config.yaml
hidden_size: 384
d_expert: 192
normalize_top_k: true
init_std_router: 0.0351
head_dim: 96
attn_scale: 0.102
init: "uniform"
init_std_up: 0.0163
optimizer: "adamw"
learning_rate: 0.00118
lr_head: 0.00578
max_grad_norm: 1.0
warmup_steps: 503
max_steps: 6957
Below are experts of layer 9 (counted from 0) of a mixture-of-experts language model. Rows are named down (a neuron's output weights, with its number) and show model dimensions 0-127. Each number is 500 + 25 x the weight over its row's rms, rounded and kept within 0 to 999. Numbers have three digits each.
Before each expert's rows: a language model's description of what the expert responds to. This comes from a sample of Wikipedia text that the model never trained on.

# expert 15
It responds to: Census and number punctuation. Spaces, commas and digits within numbers, dates and census statistics, such as counts of people and households, vote totals and version numbers.
down0:494525521493474503471537470491538521512522542492489524502499491495457495491492505475485479493487471516482497546501527503515460501539471494537452531474519471484486498485510512535543487509495540475522507476478508475490478496500482516523521518449500522465510507510476529489480479538515449494458518512481511508405481472510536503501490475486473521558514513531521546505503479497528510510502
down1:524501481479529511527510501457517519516442477461491522546532466522498528505483507470489522508462517520504499445469495476439521495496540505529424490489520519545533483488473480525444483501502469519473497490500473490507462488506518523513522535511494485534499517455513481499475514539534485501525548519480470500476515503510520519471502510514507482543485515540493506522550505521554520502505
down2:497492468519526531482508487519508470532506456494474488503512512483533505462514496480541489465518472484531503501532510464497441504479506531489518498482515521514473536534468469536534488474502498501481525507487520489484509501520481529535436517472493487440531507492478500476517510504526483522491562485498548501486452519543514510490477520514471514501585538474509499492549532544495466481523
down3:520492480510521528498491497501489483469483510475457470480493520499531468538478513499510500502496469494530467471483537501488544522501472510516526476487514488512495484481487521500478528478519479506437485499536489504443495476519460461481506523526514482465516515484505468511469480502531458497521510483467510507444521476452475505515522510495493533502514490499484495512503493517472493489483
down4:501522514475492484517491473474505498510500465513498462471500487486506512504549556500462501506473508520496495488520504539530522479476514512519514527482502537448504520471471520540483549496506507443479542480494501518506507507503498496504524513461487518501517415505484529447551484481476469473454555553514516492550481530515487482490536491508554545479503493440510507493545513449469518514516
down5:504492544506462483490495474499470538557492516469515503542500493531476485502501517503482483488514508487442505486484527529531503498503497445515525493474471495496504460529529471541493491501508530478480502510454527505485498525505548476508456502500460510494470481498517505499519470511520466516569515516496524489500455506470423501466536502502509472457541493533487486477501468486493543459486
down6:481490486534477510504524507468512490495504498546448523470521502538465445470487518516455509491485500527547515578493481540521523523515512548497466493489521537503569508525524475507503512525498492470540455511510531454511545472541530523523516531459476542488528470508540510549474490439491539509487500513521490497546439530467549515491543498473485524488459561488505486494511507512490511474538

# expert 9
It responds to: Hyphens and apostrophes. Hyphens, en dashes and apostrophes joining compounds, names and ranges (Mercedes-Benz, father-in-law, Schick's, 1942–43), plus sentence-final periods.
down0:503505497492466468544479499512520519461544503514498495483547501499519498549501484533488545503450518491501460495457488457549517525504484482520524480505503494530506487516533495503511472484493492535529495477469482512531512526468508478500514515454490492532483531519534511510472510540537480448521486526473508519492493516495504507478490495508515528453504498494465515534515500494536498554575
down1:538439516486494487509456472515511544517515422541498517518497511491533489553531480492533506492546496463538472483503500490509502510519488486492514498535530485472486515482458499513475521524522504494523489485451499482529460535571468422479546463502529506493474547513548520467468459516534514497522520522498505479515506511493470496468515545478497540448505525512518515488454531520512476476484
down2:500502482513525489466527501484510497555505485418488488532489495473447501537562469493497503524543489520498501474470549515513533481472534530475505452496492500466513521488495526479517531508499513493484500474506507505522500527509507507499501507487451497517518518477499502439513480496508529503507447516484517489473485491514477525494485488484483479488480518521495505464512517473482545460572
down3:509502497502507485470555496487510492539483467491529496506519486551538435496507489500503492523513519478518503518491460515500551503513497497489487492536520488533537484525493430524468491554517490542457472492480475474542533499484506476523477520491488542511443542504490460498520549466510493476469521513534513499545518473480476515436525516495489522499529484484519535527536547508498559541471
down4:503468538508486517521547518456525540540516525498479570499543432518467437477451486520494496530506471530515488459540459490504481522508507506475499530504464535500511515483537488495508484501485500474488454516500482444514514536466487476519518515484505492497455484515508496505437518488496499484543463495495496469501524492517497503495505508500501517481508520493514563459488457517496503490500
down5:485513510487529503496504488534505484528532397465490488499483509526447526497490521483495486496547489496523517491487485529497498466487494542502492489518479439491479486446507518500524491508523505510514562503471511485519493503516487488464485499516489505514509489515491482512511534501518499502399519478518485437469489504507499487486504518511529524510532494497489504485520497491469485484519
down6:566453463494506550500495521509456494494505564486531515500530481490499487537491522463505540515509514507508518526514526510469496478452504524505515476483519499459509464493484492544473513527491471503505491526504505496482493487484507486457481504510482478528478547514502504501495497501491483509476519488491531544514477500527524462517519500467517481476500507506532481503514487517494486521461

# expert 11
It responds to: Function words in narrative. Articles, was, and common past-tense verbs in narrative prose (the, was, began, became, returned), plus endings completing words like shared, meanwhile.
down0:491520483509499478444503459523486523505508496521505488508533507483498505519461536482528499494518462493503529472455498548502540540478502512497475548484482468479499529505527542491541495459494519521496525461469509456472462513497498486515468498500490514521473473489558483515473511498520462492540490539522523530532584519562499526509496507475515529473495505481516490546513422530541461460471
down1:498494558532540510458504494538506500552535490481523475496489519496480443469503494452516495508517516465508451480481481485488481464485484474494492525494522489540499493524544536504515497477492501493525494487474500588512538523481560485512557536459497484541489504475465520526495510536482510491537475496502471507501522477461459498487458455485516488525541495539502520517518500472524521503510
down2:514496543484501484483518509551493504513480501490518489484454550464489470542533488484504517474462500476479504456508497497492483517499506471481520476503514496506441535481531506489507479474509530438491489526549517483479518478490458532507500516459489501512484477515507471514507530512519426498509546503513448495491486574507515521489525516494501519469501485512484514466473522539506531498501
down3:469543472536477534473531460489516512514526544468524503499569492501454513529476562467500494513499515539509522504487502523505467481502487479537530534519460532524449516505531522473510484497489483523542524493489462495479484504490492521520465513481492477413511510529498524455511518512492509511519500507505536497467492451491467515466497515501545496542486547503510508502509469472502524544441
down4:508493541508519508487523498499511504488487446453469510508507507512531501528475506488536484493485510502485461457520485536512477530501494494531536503482497538518527531522507515500487475545449533500485506506467531499470515514474496525506530506503516530523482483504508537496493520502484532492444513470517527493489507521505504498472552499504520505490523506534456515496479465473462447488494
down5:493499478489494514499529457500528522474475498515508511499513515547491521506514513522505495478494537476482481488469535446531456531469516525495478506502492526491520554508514519430476489520481532506478463504514534516526454503499521489493482476474489528499489484465525510450553554513456491474550544480498507477525528505490506534523528467505493527516540512494492455455439476443487527514487
down6:522450486523493463469510540526525505472498490530525474504526514530511473531482472481479522502567448525472513510526492486528510517482493522505564493495523477499451504494469516487538545530484493484493508488502485497531514488499508517445504472510514485509512528442547488456505506501515537482464510496494499487519472480554489517470473506493499494488575483521532514545519519502512463517493

# expert 14
It responds to: Months and proper names. Month names in dates such as May, June, August, and place or personal names like York, Kansas, London.
down0:487512483515508477516496509501494517488485532485451524496530456469532464485472518489504485449497517521466477473511469450473528514507510544530504470494477451498528535461548470532490468491524493569543480470505520482480507505485515440504485512476474493518449515521506511500511520485518520500478488474512472480505464470503531479466540518514530530485477514492511500485476492515497547472508
down1:516445518489506482512489555473466523504475509458492524470509526516474529470532495511513504513545504519494472533533499488504519492520498493474480463479492510541509481482444507484497454482469511538468521532454520509505560515531494544473500513577496526489546478515541486474501555499513493486469488489497479521511482490515512521440527499500491494519455494472508540500490506515488549469512
down2:525551508511525481482471468524484469488516508495533483472514521497490488510493499521512526509513484524510470494494543513500497495490487494523451482503496460513528445510480488516488440497475484524495419523482531487510505522482557487525515506517532491522528530531497450464487543504498521535529498469549476486512508533505501506495525476460489523501519517466490520466498501548473510540489
down3:500475496493467505532492512542485501502492499520495492456514493517541506514514489480502467494466486495512507528503510507526507560526466487493478494548532488492521525521527496520521508515541517510485472499493525503472513512483519514502534495537489460500520542509494500482554493498483521501506504489518465457465473466502544474494487526505456506493483443547501476459496498501519503461529
down4:508542523539494502480518497499464486542519522502493478495518466512509468495513523504496506471554442491514500507507519529516464479491453460503494514465468509524481495518462485540471496493538467519508510468545508513526494494540453515500478548514498464533489476483499447448495510501511518507528438458491478449447491502490512553460531473518485511482519498515479505530466478539531471526537
down5:456493483517458483461487459520508476532500487475509478544484499515479491506507567488446497496517505518519516541536488533492477520509540455486526495497522499498519533489494505439532502479516498532481522526489541493501502498495519543522521477528512523508529510463506481501543493487495494474498505533518500491489493497469493486511515479527452516460549473490514526471529518520475525498500
down6:448496562516552524484515487508526515516505495494509531509492476549517545524484510514501474532499501449492509527508530521534492474482498508500542447503488480525487449483507494534504485466487522484535515516490533495499527483505515491488445523520472502434489509507511538514506502493539488556491496497524491518470478510479541518494510518548510529521490462508498492495487499453519521509520

# expert 6
It responds to: Place and organization nouns. Nouns naming places, institutions or roles, often after the, such as County, village, club, district, restaurant, politician.
down0:455552516502506474516506502490585508510499514489501499462508509541476514529498500506483519516518466530500509480524477516456564484486492478479521454549495532530498451532491489515504486531514517494478531490477490504515494503480503487515511469506535512477547523496497524488509486498479502535480546500507530495499504506499506440528504477504477506503511485480507506496516474482478504519553
down1:546482497499514529491507535490504482506506465518461556491496501518559513449498512489535463504503485539532481559489531526477516466509503484516459512500486484548550480509482522504497501497533505523544487510449489494508515583526519492464499518488496491533481524508457519460489479504507514426485474518508482476482524473493459472467484485508506462515462475500521509541455516490493492534486
down2:503523484506526490480526515477464506541459516508521506484511518536473480515517564508452512533520520518499484514493502493502475469480455469528487479520494491487523446516504514465517476515528525465501485541522483504491532484460501504528514494501540483511468521467461539507497526550497470549478533498481536517472468462497487456505480500449504527505561531478516528559472497454468506515531
down3:486512496502494500524436497534520506504485517527485520514498499435495506485498477483509475480438459469519526468460480517503519492470506506484508466470534522497454514500481505494538534495460519494472467537486511509518474471486485495486498483514497511508485520517526508492512521495512513509547539508483491455470482487560512499545470527481497507506451495462501480477506531509533531530544
down4:505511444515441510511515513506490449518519519482518527494512538538490479471501501463551491522521496493457518477456515518483479444530544472544487497505524551500495542519521488485544490528485520497515535517468499502510497490495492486528489494488513541441487526502498480462483478521478472524563497484461484521504498456513553512472459487507491469457538524524497487511530489473467494519510
down5:575516512472499494485439515497460509491490466519492497525532531505500464492509453516527499519516494531534537504517489491522491539496528529500501528473511483527526494468558475503486515501515470513498494474518515482462506524508509508496489510530556554493535504486444462478491485513524496530479500504477484504491515475520514578463467533482505503472515477490498462514500521512512494510506
down6:524503459500532502496513465488495470521484473517513510521485505460447531506489543541469470491521504521474474527451531464473530452510534481485507516533491526534537462468533490510548458515513538494489500504493479526496542494544517551491541507507466556449503469477483505491515500532430517515493518508508487487425535499464513522501476496490535521505537488473535535531506479500487484486521

# expert 13
It responds to: Heading and label endings. Line breaks, periods and final word pieces of plural nouns in section headings and list labels, such as Musicians, Places, Producers, Occupation.
down0:506491505513475517486500544456493493520486511519522515497539538480494481501522445500511512534471513455489510515492510554508501524561549482508521498527468495465481524502475491563482550533490500507476512474506497494516525518504502501487453492463453513527497490512500522485521472528525450496498487449508485518486498523495460548507480480507515455482505518506498502518540447446554541523488
down1:494527546471541490479484516500487474512491499526523494539481528538432481535467532530556527511523504463520503470510511485494532510496469463514536495505515498479494498562522490506462515497543473506478520484484527510531495486468546504551494498509517532503502499470508446448495481516495474505493524529484500516494487481513477518560496505488496518441517499492498525483501494505516492472489
down2:555467526460491506510489498450431536484485481501515506489440518508522504470452496499499511495514477520507502483507528514501511494477491493487471481480512558503510537477478484495522523531502504498502465494546507534473477493528476499487501502468498476530486515510459487519514467489514457509518487487507491501473514504496484492497530503506474502457482486522475471500542511512497537477486
down3:520499488477488533521525516461502427490497501472525513511477497548462453469494506514523518504495566532486479521494531560460486502518538445548480477547477504515516537501534524495498487510501503501494512494472468486500508492513524516523509480525508532506478464502472483495487455504444496476546505502506489505495491496464502509487492432525489521476566475515506523533544482471497470488506
down4:464521523547511542479466477468512485511513561546507523455498515468475506545466497500488530502469485489525540453520468464490520480476510526542476495473498483495496478504509482463485478471522529470482495499527489519481497543496455492462509483507479473507470482476448504537521514514519457527524534506493508555528533497536524472524518506502486503488537498478491493429493530472459488517496
down5:504517537491492482482424537512543539464513497481480489561465478510501478488497472540508437499502495454539488514518545513463518504534485512474530509516512501468481555464521496476449541550454515476517477496527538428531489516466499514518549503477485484482508501503464483451526499507506487523478538514502505494501498545501529522541494496504500470472479461539536459478485525461494517459534
down6:498525495521496533464467536504531508485496447496500508455468526502514508497507506465519449477504515482524475478496509488513545476532480504545483503515463464459522531489492491551539529469487471525467512468454492500473494439534485549528454507525480513470544477458489479541491473512533516508481520507488536531504488518514467536495550547526519484493502520441488499511510506497501505541537

# expert 12
It responds to: Adjectives and section starts. Descriptive words and biography openers, such as same, best, professional, medal, his, and In or == starting sections.
down0:509496472493507509487515470498509509458479451470490493503492503503526459504465531539502476521492516440498477478521534554505532511513506514492454528517505457513515520460495488536460499514509521474525532489501495460456510531531522500497524537498502506505447533507465491444528468532530472496479516517503475498529521508498487528515507461489503546494492539511478521498480497500506527507551
down1:522475501539547476542491507476505506521565515478466449496497517509479513552506475493480486533512495524480472496498469557529520525457448505478458485471481492501517497526481485509520503495514503536483502523539500493477500440520473468486489521531478491503534513506498515523503513492532493508527515481491497533480516484512507530501502478512509470464495492472484488537484499485492479506472
down2:518471484547516520465497519464457461532514475509451477474500482507456434497506529513521477550506522523482464520520507538496517487503496555530442472479496498487523478530469475530484485463528480489484481514514470520514488472468516522517512477508504545571509494478483505461525521503480495551528515471465514480509488508508524506549482535497518542505504505520495483526475530525521552536471
down3:507500474505496510476500488495491446561544520486480535518526481558501464527498506536505468508483506478490551554455488531509493491488553503510466482518500460525510456519491535456483496470529496520473480508533534523482480510511460517508540537518467512501503513441473467480532570504491497511454562522488555497471478511537497466487512483494502502526538506528484507489542487475481512482528
down4:539549496507508552451502501474498527500472553516492544490476506509462513514478489506524501488446509526549541495471506500507462472516505489533499525486527502501469534504521501557507520495478467505565534440502476468494471508487473474522506497505511500494478468456538459474510491506497463513506484465469527508486519469519538536524524526475515463512527516485512549506487472455506513492501
down5:488536508522538495464487465497528528492497513509513493505583512534489464480533483519552517480504521499483524487515494497470492514475501501493494519450529516471519491501493517529489449537498499520480483474490507446498493495448509501493484502455502506497502507494504540487486530515471523482529498492511512489507449482549496488488521535495512443464505494481547500535471454469523552514526
down6:511520530466527493472497504484471514547491542485557557479477514513457526500510480498471513477484526498513497480467554546493532483516513458510513515528547530503511506505504479535479540492488526540546527515483566496478502518516513525526495532523512502492506483455518518494476506503464476442545479491499477489515503537461465460446512483514482520535521508495496455482522473486496507518481

# expert 8
It responds to: Mid-word pieces in names. Syllable pieces inside names, terms and infobox fields, such as Kar, Cl, hem in PubChem, or in contractor.
down0:474491474489537499504517540515485488521519515490495464499512495500502529527513516498465456484492465507536506503501498486478539515425512475524520483498526496454531493505498510536479519505529477487526461509473509512506503483514468485456531521488534501489515493496530483523542527516486501520497519486483526483453484503515506505494482491482536503510496502482544518478492445433497544496525
down1:483526531551514466477512473504483505518494520475493509491462534486506511506550512458484486538526493456480447509484517456467511454463476534473508462496522491491525488488482527550492489519524506540490448499525495489528525504488529464548479522519507500505521511534501516511501532467534524494527469507507546457501454521507459520511458470532467490493541478483497522500492500506520504496486
down2:514552502494472504503554565494534501497513457427510514522489483509509502517536527469532497501508497486508487501500479515494509507513541477513473496529486501470535472529432515502497554482460482560483488522503507494508541513471521532497498488517503520536493489489516512487520516473472451517475524501469500529438485485491469570495512511482478507458479457492493497528445514516476484541526
down3:500522514514513575442509475516466488512508513515548446515513515501507487538521515495525492480514500532511481481506517502452516504497499527481481498442510505462482517502503528456518493470501536482519537531502522512536497528502501492463484475545515476520514512477478494472493506484501513498530491515517468558482537520473497551471495490511515508540561492525543487505500486486494504528485
down4:469499502487508478517522489548513512510502515527494545473473491463474510466488484509514469480485498510485526539494506494496460515510511498493548487486465479479499482490488508550569479491553490532521509504454501523530461465509529521543541473480485493456540495475517494480469538513445522503490521468552506488539495494480513512482456498475520547447505523510487502519500507493515541522463
down5:497501531554472490486498482486500495503502551509487510489475493498485514558484463478449477502507517488460523503503528552528476512512553557468507512528484500481453514499474506480527481512479504464484530520541488499456484468479481472519524520526518434476500478535472508518505487468490512511468490506506485541471495476465498467459471490518523438458466494505488480478488471545545548496502
down6:477533526527518533513474523464479516492528504494498521514506484466494511496478524506524546486515498484535502540475493484475511461521480535482497501494488530528498517494479507479524508511482530489539476504494461492494447482498524515486495516515541498487469544555494487502501519461487507463512511487521457467448476531505492485548483460496504495474540488535484480454537483498522525506496

# expert 1
It responds to: Table cells and capitals. Single capital letters, word fragments and pipe separators inside tables and codes, such as car makes, engine specs, strain IDs and formula symbols.
down0:467523549430495502482482490538487511482486518527507526543561536503466537498500514503540523504487455518515493508522501510498490450505493535490482502481529532507466493528518474483521512490499507492511530499517509497538515483507527469510520500515534482503484472509455566481504485513552477516515498470460519516478485495457525492498502505472494507466497546464504454499481497532481533521464
down1:540485510418494495513500541500532495487482483490492487498458526424521515517469460483507524515511524498480500504507460484513499466529497501527500554514537524470532501486528516498493456533519512523469467482521495510513502492492460518514518517469484543498514513494508526475466568543494525509482496505488518495520504533507496477499538502473542500529490530510496487528444523496527478523527
down2:480495495534511551511529518543449471504463453520469491510488477486522490510496487503586513475457502525511471461502564530487545521506491513487499511447483452530530492471490440527564533535511514504488503484503527475496519445519504517504503518474456564495505467485526501423494485487541544462476526464479536518507503515507486507515527541498489492460519486541502508522471510479478506498502
down3:509520530510505476464501525508485505484481497510532502457520513487478520510539491508522450475520543515494500534535460530463522501524510505480513506565504509480527496503473498515509474549465506493536520470463495485497526530518501509487484521524492507468502463508519489481474504487467491526551550486519511494503498489518496521482504507500524550476476516461459455503459492504461494490491
down4:486498497475488499492492533512516490519496450510468523504493533486475463488509497518571509516502511524498501497499523490531545482521526470511493502519500524490557492485550535508491503502504496476511548511503481497506519486530511543482542461493524480473509488524511525505491436512477518522483525502510497513493489517562513518559509530494491503482541516490501526436457520485482454503520
down5:521519503505477460469506501503502519508474485504471474487498491488500503489541493466540506506484492522505497547533510506482479531515499484503480467486534527467498554499504510482549513478474480509531499504504469481485478477528488492507493494493519466458508480485512501490525544451484503555502447523492559524513487474475540502470498535514547526509485478533509486481524542490497537517489
down6:519480491501507537530511493499507507481506472478495518511504488499487498481508525467506464486534494505477490527497509515462527523482481497519500524507516542464469507498520416504454502503412529499462508479484516516481500501507451499495471515497480493507478482483499514478481483492527522486480505535502469504474501497474480482522462535528496495466512493518503505516492515502523475500474

# expert 10
It responds to: Countries and table cells. Country and place names in sports results and infoboxes, such as Philippines, Australia, Madagascar, plus pipe separators in score tables.
down0:499496470465437495489465501500518513513536490522476526504496513478502474477492516555489490493518474510514474437433552514501475525499477473451512491521519508487505498481489480456524442529475527498496492573519507482468473485518463508543507484512508525518475529481518511531475456480503482530515506557527495506453509460487478492523511460496515455475549500546542525532486478495454500492493
down1:567491484498495500495544491515515469528467461509539488518478463497512473503532557495472463511497507513504496525507518525486506473445531470473433517503480497505526504531504517499501522491475484510496509470481487538479498480518554496517507504532526512490484508441467518460501547542559521499469529475508529524473529458505495530476503466493504498474544491498497566513471537513542457474476
down2:496509500501508498497495523546532538498512490469491510576502478497499506528445550483486517513505485470506498485548497502528497487510507440529539477486505545535537470493467501565536515498478423540479526476486487485481503501502495503511503516516494550519533478488470481483513493479502558530496475507505533482494528502513499516520492503499498492498500478503508493495479482499494468525532
down3:461500483489487484458491482463520511513501520543478515457494543501451504506532463501494464470474456488488504457502544496523496463500508494516542562469502470461524477509500498528497495508493469512464506480467513484489449523466536467508527524517467459508487460497488500520491522509500479466509496493491485479498494494507426509464489525486543490518492465501503495505454510484559522535516
down4:510509488526514496522514500507493470499468519448449472527536529541506488537525505479522457500510521525545503512479503519443485483537486508465480472541513513529500516495480468517488504520529508506510486498496513463524532528515516440558493495523524494473518550503458506478480526508484541488503509485513503538499483500457417507548541506512519523493524507507530548462506479473438504473526
down5:525503521470538494497470502498513435495520482484506461493471508524486488538481518466469514466551488537513493495499467535482521481527463503497518463497525529517475500514542453502484551509478525537503487496527486541525526524502534455510504523527494492540477513508489467471495503523461511492523501514492509514480504481504504493518496512483480514504466489554532475538486487510498504511481
down6:533470469456500524511526472493522471523531472503506487476494470545457496495491491489459529449500531523529509512516501510480536502476531545500440439524475495506466443494522490512504507477491490496514502530510489486515517506472499532523506481473488542449543460490510519496497482510489516518435516497529517526516526500506499503489524483519484545517461546473556490514492483523461502486498

# expert 5
It responds to: List keys and numbers. Dashes and colons opening key–value lines in infobox-style lists such as Platforms or Country, plus digits of years and coordinates.
down0:500495522526518525507520497460512525517491469478480499453537505490497532461472508479497491548510522473502507552509490555527519502498471527522505525528504445466473443461524510506549528467527479522547492476476486516464459489501494491506544524533541523509477476507465487507489488517486473526483502493491522518483513497529509535526505514496514464507490479511486536465508483523484526476469
down1:510486539505502496501492508531526449509523482546511497542466465502490501490503520492490512514481490504521492499496454484516508538544525512505466502535507469476507480476515520524499493520531504514533491472539485532526497463480529480484504556480538505500503481537462453489499491491511512491462485451512501483508516482496523490511506450520459485518489507530494502539503522481514504489498
down2:519492500517487487508482475491548487510513480469496525507515553491523536457519463518497471512527485508516523539524450487489515482501502503494532493501572492474500499508459551502529512528548494475443461450507462491487547490509532465525437493483520502473536507486516517500481536525517446522494505509543503510531529530494492458482528493521503519490485476481536507490507496507514496533538
down3:544472508490504497506502503444480452491510476505510491516519482496469498502473551534515461514489509514532496526527479499513501475527496551557552482519480446453533519540468491502541504494455481472482553498483537485478471507494526535470546553523488499454527497515525493530498513481494486461462501483519518525474485481490507492491532488506523494504482487494493483475508524510483508478523
down4:545545546540523488464517517498492476499499503492513504505501482520476457482519485525499492478501490479539507544506474503468493511545523446519473522521492468499506546478512500492554463429466535513522536437452553501494535505530505518470501507468494467534534485534499510540485521462516532512469480430459522507533514465472475454536511465514496531487521519486491531519485510517532511507502
down5:464487462466507467474511504529535515502494487478523512503455499491451528483555498494504460516511494493487495496506510494490521533443538504502526482485504511508529479518510532530512517480560510504525505526518459467509533470531500451534481493489492489462548477520546513459485564497531496506479489494524499529513435533499522506508496501496490484514482495487581509501528526492471525499476
down6:501501505493526512559451466507507496513489460503481473523518512493515497507574490498454491519488538439482515488498545522468491513462512508536571469496532492473500518533491472546509530531503512477505512495507456452497508505532498501522463493466497500523492462498471525514502500488475526500478469491519477501505502528482495481496490490498502486482528502454540509499483507521494530509486

# expert 4
It responds to: Prepositions and word fragments. Prepositions like to, in, of after a noun, and mid-word fragments such as or in vor-acious, Onc-or-hynchus.
down0:501503454525496457544519492484522522522520435490493467507538468494485511536499505466499452516502450458494507491507508504522458492534516486471477500484490498482522479517463523477495468509482452511470513515500469511495481524471433505515503498484528494544493485478505523465519490465512470531498481491485531510505519482494500509471517547517478478530525499517511556495513490522469469495492
down1:496504466501527565506481527524474507521504469461507536516519507479513501464520553522503522524520487468454492471502528518515517518500508512517540463473532469543496510507464512513582557489480512530486472511515539560503483527492502470544517520530497514511456506495497511466500463471444508477476478487486466527501485496553476509499495493448478501489464473513497487516529494478491503524501
down2:547513489454464535479491546458478475531475495497481527485532543521497516480507462507534507510493475488502510483481512487512498502500522535472515530496502490466534481494555505493503507530509547466485499553548487462485458450467504512448533480491538530484506505507489470506502527520506523479470480542509488517497494516523482500513479467472456525512472509526548500504504459505513512528471
down3:480541486537489526505469485497500554490528484490496514512533522481474513529482491510480514476479466515469472539511516451512511533495503503514528504430515529511479521508493490448474544520552541493467443456512481526480503533482511471463482465512489456455516520488519543549508503526481523537530504534455494525490505491510540467506519492476516521546491489453502465519498505471467525485506
down4:504480526531494492494517513500483503486486514489487477513503523483475514500533500502513536503511494477509497492501484522478481465530499533474518483478445516489484499482510514503470478493541462510518505455536492496498452429498508480525476501489461516521472503530517476502530462488519509468560485470470513496473493561494510449508554489507442523539516500497459502494516542468451433484509
down5:492472472505524508463494497488496476502522481517527517564489506480528512512514510527487481524527504529475501456464506501476431506511495445500475503545541496526507530500514493464530462495460504493545497541512477504515500535554537527498488474503502474518494513500480486508495471518482512489506479530472459501491511524477477494541491458486453514492503506516528503522560513496473472493558
down6:488458507542489490502489482508481474530527511467497459457516490550542525483539490511524488509527472506539483482507463474497489467490475454512514522489511537509499492521473536483515469527511524501490499495512507484496499475491527508497511527500488449497496495483471520526480553451487492524522477535542507482453510527468493533483526494453527500475497477474500489448495541507481562486476

# expert 7
It responds to: Name and number pieces. Middle word pieces of surnames, foreign names and brands (St-ok-es, Henri-ks-en, Toy-ota), and zeros and digits in stats and chart tables.
down0:530531477507511521505514526502480506483510520465546485517516521518482471474497533478497514475525455526480489475496478490479510504508477525518512451530466477488460527526490498480529495535517492496485457488482530509480547496481529521492472480511554503498517479465556495486510504494483533497489525536492517496499523512524502502493438535458527522514453535498519535495514505527470520469488
down1:486515492506506508501514473489483497512480563513489480500530483479484529509497504498504528463475496488518488505419506502487458485505482482521485479512505506483517522478521514523440467513526499502533543503550533501506526459494542502468511496507495542488508506569498505466436461482500513529486474521492486489500527512499499508494482481500462535470515480473531498472498482481527543506468
down2:526483504480465547509523521474483466465484465504537506498523509549484526467491500453499507517486559524466495530483503500489495464530524506498509521476529552485506449527526520513545471508507490461522551501490464503517495554492523485491483504489498506517495469504519505489499500489484473525511516483486527503480515504511457523504505479539474517507484512538493509509512507513489553492527
down3:489521480477486453512531526525495532519535490513544499534483532487480462501500491520503518511532467523469500505506457500555527538484502523509517483483511463499478493478514516487504493494486536511491477475505492502467518515484498498505482496460446485491487513458508527500497535503492479470513504532467514539473534457512516549553488487505520471509482490491485488505500501468499497523528
down4:448495469499517522477499528496457512495517455491511555498493462471507520529456523510528459534512486519531497526536522472521481486497479500535449486511490501457482498479516463553479523540525490497526460510522476459475473512488504522511460491496532497526501449503468468483507504446494563544505500507483524486557489480502475500450544455459500525480490512525497487526514523481514464488458
down5:497460498484485486483479539553529522465514498479462496492532543484466489526480470496495501490538515489503447476497553478490464490501498545473505506471541560533477519499531521460503516529467494473545494509458489537502489541535480494456494497508497502506560547512480491505450515510509506485573528452480515527475546514487488513494488485510487516499536497559516457510456483519502513491514
down6:511507484475553459466475514498501503514493489525468519515448502505507448529500577484494500504514483493475518499487503494517516505495444472500501483460518482510481504513481520490495492515514519532515501495475502485513498451460509502492509479532514528537476523483522494513498480527466541525466512485511481468464492487495534451465493531492521480463484496505492469519531484474494478517531